Weights of a small mixture-of-experts language model, trained from scratch on English Wikipedia.
Size: 12 layers, vocabulary 38102.
Training: a variant of SOAP for the experts, 6081 steps.
Below are experts of layer 6 (counted from 0) of a mixture-of-experts language model. Rows are named router (the router's row for the expert) and show model dimensions 256-319. Each number is 128 + 24 x the weight over its row's rms, rounded and kept within 0 to 255. Numbers have three digits each.
Before each expert's rows: a language model's description of what the expert responds to; "gets" lists some tokens that make up at least twice as much of what it gets as of all text. This comes from a sample of Wikipedia text that the model never trained on. Tokens count by the router's weight.

# expert 17
Single capital letters. Lone letters as initials, abbreviations or codes, e.g. U in U.S., W. as a middle initial, N in chess moves.
gets: "A", "K", "D", "W", "S", "L"
router:141084127118145162131123095135118143116169136128123143109111086149134105134134062076163162143119130154107155103108127138128139096103150080160165087083127162111107120137154138124115106163139161

# expert 39
Quotes, adverbs, conjunctions. Opening quotation marks, frequency adverbs such as often, usually, never, formerly, and connectors or, and, not, as in if not most.
gets: "\"", "or ", "not ", "and ", "be ", "also "
router:154123125071142105100145113168142138122143136125139136126118119178120087105091132178112142114141101145138112137101105160137109125125149150164127040107148122116111107124138121140127155152079142

# expert 33
Particles and verb complements. Objects and particles after verbs or prepositions, e.g. up in take it up, him, out, plus nouns like creation, early.
gets: "up ", "him ", "out ", "part ", "back ", "early "
router:122117144094110134127081098123141112174097096128101072150134164124125151165131095078097131097133140090098139130142144129111140097110126115124142084099163161131126126122125077129107103081155060

# expert 29
Digits in tables and scores. Numbers in scores, tables, dates and figures, e.g. the 6 in 6–4, 12,065, 24-11-2008.
gets: "1", "2", "3", "0", "4", "6"
router:150127120131131138108120132102133090119137088160089125165117150083141086169084077113098132103156119129113146103116200103155107172131122162121140167148132179084121105162138114129144158145155131

# expert 11
Modals and as-phrases. Words leading into fixed phrases: as, to, known (known as), such, so, and modals may, can, would, should before be.
gets: "as ", "to ", "known ", "such ", "As ", "would "
router:133117141123112141143161095134140141136157161106099159076134100097124135108160122129099131133141134165125136080120078113117132139104105093111144128190081164134102128109160140128139147135106131

# expert 31
Openers of dates and details. Opening parentheses and colons before dates or glosses, and time prepositions until, since, from, born, as in Opened: September 1968.
gets: "(", ": ", "from ", "until ", "since ", "on "
router:150103137103122113108127165165157148136161168121147151126128129116121130134136132182095106160094117142149141087134099161113127096135123159115087133090168093124090101107162142134161174149169128

# expert 28
Number pieces. Digit tokens completing numbers in dates, scores, stats and codes, often after a slash, dash or year prefix, like 8/4/58, 2016–17.
gets: "2 ", "1 ", "4 ", "3 ", "5 ", "6 "
router:112161128119144134106140137161136091095091123157144139179116133099120135143127155109116163154159143106135130185144122117144130183167104127093145154155103121138136097109087153140138138138109154

# expert 15
Determiners and quantifiers. Articles and determiners opening noun phrases: the, this, these, some, several, most, first, following, as in the following year.
gets: "The ", "the ", "first ", "this ", "other ", "This "
router:145209145144148095149150116099120137112055133145141095153136140090140120089119141096080159146111116148141133145130144108154158088148134118153105180112074175165111149112128169137139141132112116

# expert 12
Name endings, units. Final pieces of person surnames in table cells (At-kins, Ship-man), unit words (cm, feet, km), and "is" after an article's subject.
gets: "is ", "was ", "i ", "er ", "ov ", "m "
router:144173145138077110136120149115169136123110155112137159150146107106134134114140156117134131161118164123081124135098113099100121120132100128098119126164078124154118105079151153123104094123094128

# expert 6
Subject pronouns, relatives. Subject pronouns and relative words starting a clause, mostly that, which, who, he, she, it, they, before a verb.
gets: "that ", "he ", "which ", "He ", "who ", "It "
router:126125121148124134141188124148118122133076163132145091066135099109140088153103141124129151132174129136147134122169105103144153124150120088127084157089103145121090132136118168135120147152142192

# expert 3
Clause-boundary punctuation. Commas, dashes and semicolons closing a noun phrase or date before an appositive or clause, plus main verbs was, is, were.
gets: ", ", "was ", "), ", "is ", "\", ", "; "
router:121106118142135141146157097157138094130162121111131126182135137166136118141138078137168069140159119128157131128098141142122136160107139094093137128172141086111123093185090125146111102098080143

# expert 25
Infobox field labels. Labels before a colon in infobox lists, e.g. Population, Elevation, Principal, Music by, plus word-starts like Al and Dr.
gets: "Al", "by", "al", "Dr", "Co", "/ "
router:116119118122101119115093063089138099141158157121094104118108109096112144128146117108094126111131100122109127171119159154144107125118115171127140162128117130149112112110171090150121145112147119

# expert 18
Locative "in/the". The words in and the in place and time phrases, plus within, across, throughout, during, and year starts like 191-, 199-.
gets: "in ", "the ", "In ", "within ", "across ", "throughout "
router:121132146131119129129136110138124131134172105145121151193130145195109140119134131137074115121166131142140162099061131137117142117129143147140072132072194164122118102153143105130093096120131121

# expert 37
Table and list separators. Separators between cells or list items, mostly pipes, also semicolons, dashes and commas, as in racing and sports tables.
gets: "| ", "; ", "- ", "– ", "', ", ": "
router:131088110112094117108107139129110147161152100132156112137129147132151075121128135130142097206148140193134154110105170134129101123164132116136084145085131105116134121120143162128148121136094135

# expert 27
Closing quotes and hyphens. Closing quotation marks, right parentheses, in-word hyphens like non-league or A-3, == heading marks, and Comm in Commendation.
gets: "\" ", "-", ")", "–", "'", "."
router:102097129143113093110122144135104126099104123122157146125143148166123170103112153164103146120158131139119107086147057135135133140120125165117144133156092175141098124163125110115131121165157163

# expert 22
Biography descriptors, durations. Commas, "and", and words like years, months, days in ages or spans, plus nationality and job words in biographies.
gets: ", ", "and ", "years ", "year ", "), ", "American "
router:133121132081122118112115107108132139148134111122132144154133161162148132126103165133159119119118143139144142145090095130108109121131119168119155060160105109122145149092123149141127117129105116

# expert 20
Section heading markup. Paragraph breaks and == / === / ==== heading markers that open Wikipedia section titles like ==Background== or ===Lineups===.
gets: "\n\n", "==", "\n", "===", "== ", "=== "
router:113102146139122116101142101139165127115082118128148122165158130143144149086108164140131131175090123144145111123106152097110139090122165135123109137110110103147145134133137114130119153101146130

# expert 19
Name-ending word pieces. Final pieces of proper names, mostly places and people, before a comma or line break, such as -ville, -shire, -ington, -ah.
gets: "a", "an", "o", "i", "en", "e"
router:117127097167114160198091094085116099121135143150124135102143109104113149185105129129158133116124139102113117140109130095134133137108118147123130128131152072081128190162137135093120118148150125

# expert 16
Determiners, possessives. Articles and possessives before a noun: the, a, his, their, its, and the possessive 's or ' after names, as in team's, Patriots'.
gets: "a ", "s ", "the ", "his ", "their ", "an "
router:136192133173108125131152166117139149133102108150116128128136120126138113108124161091095137206152124128147135152132158144149128132144145152125101121118143187164127127081126141127114124122098129

# expert 5
Place-name connectors. Words before a proper name in locations and infobox fields, e.g. colons after Municipality, of, near, Mount, Rio, ibn, Al.
gets: ": ", "of ", ", ", "| ", "at ", "-"
router:126108122089107125119108173180126153098127148118141109129112119172125090158115125150143103202137126158115106156108076140102079147119138146148111139176196087085157098144160109141101132105102125

# expert 0
Table row breaks. Line breaks ending a table row, and small cell numbers opening the next row, as in rank, squad-number or results tables.
gets: "\n", "3 ", "4 ", "5 ", "2 ", "Win "
router:096122135114145114139099092120117133099087143134183123155135110110136156143151125096120120093149115071113098150133127155123136111109144130104097107135131133141117113126140108110131102109089134

# expert 24
Linking prepositions. Prepositions and inclusion verbs tying a noun to its complement: with, by, for, on, including, featuring, against, as in responsible for.
gets: "with ", "of ", "by ", "to ", "for ", "on "
router:130167151119121169130110112157143145105174151133130097126141159118143117102179118126149116181138126153147110092105094100158133143095166090103157125135125118161156106113110162129107108065090128

# expert 26
Sentence-ending periods. Periods ending sentences or following list numbers and abbreviations, including ). and ". forms, usually before The, He, or a break.
gets: ". ", ".", "). ", "\". ", ") ", ".\" "
router:106089129142105178156114083143095073140144130140162111133129103139124128099153171121160130069098137112131155147157165119121148119135126125117105125166134116129133126151140129141077098154106128

# expert 38
Digits inside numbers. Digit pieces within long numbers, coordinates, and attendance figures, plus Note, minutes, seats after a parenthesis or colon.
gets: "0", "1", "2", "5", "6", "3"
router:100158159118125167120119127129141116142120105120143115147138138133104161116142097149079165101109125114149129128161170135136134149120113164149119156128073138098119099153094080126123145123163082

# expert 34
Table cells, foreign names. Digits and percent signs in table cells, first names in lists, and pieces of Greek, Chinese, or Korean names.
gets: "% ", "ia ", "0 ", "1 ", "2 ", "us "
router:103126131138132092106143145140139125110104118108148105166100108122138083091147130124117095147177174100111117173148098153118113173133108137078119100148116118153121097100133102135152085119108152

# expert 36
Table cell separators. Pipe separators starting or dividing table cells, especially after a row label, plus semicolons and colons in list-like data.
gets: "| ", "; ", ": ", "); ", "\": ", "}; "
router:105123137159098124119169138122128146146137112136125121081111122109109156085093090098115091115167164127166093099154153118099152096130135135095129124102147101123143133066110126140127132122122143

# expert 8
Table header cells. Header and label cells of tables, such as Silver, Total, Votes, Candidate, Apps, plus blank cells in wikitable rows.
gets: " ", "— ", "0 ", "Candidate ", "Votes ", "Team "
router:106148153103171116094107145067140095162135107096151120172137145113069088102163097130141131109116107130150140124132134132149087126162130109163105144142138163147150135108121120146148123126124143

# expert 4
Of in titles. Mostly "of" (also to, for, among) inside institution and award names and "out of" ratings: University of, Minister of, 5 out of 10.
gets: "of ", "for ", "to ", "201", "among ", "on "
router:132130142092141148132097113166126159144127104099134118150104153181143115152118148136161148094143117124127130094138103132142107091138123094112160111132170161164136120140160064130139106099136093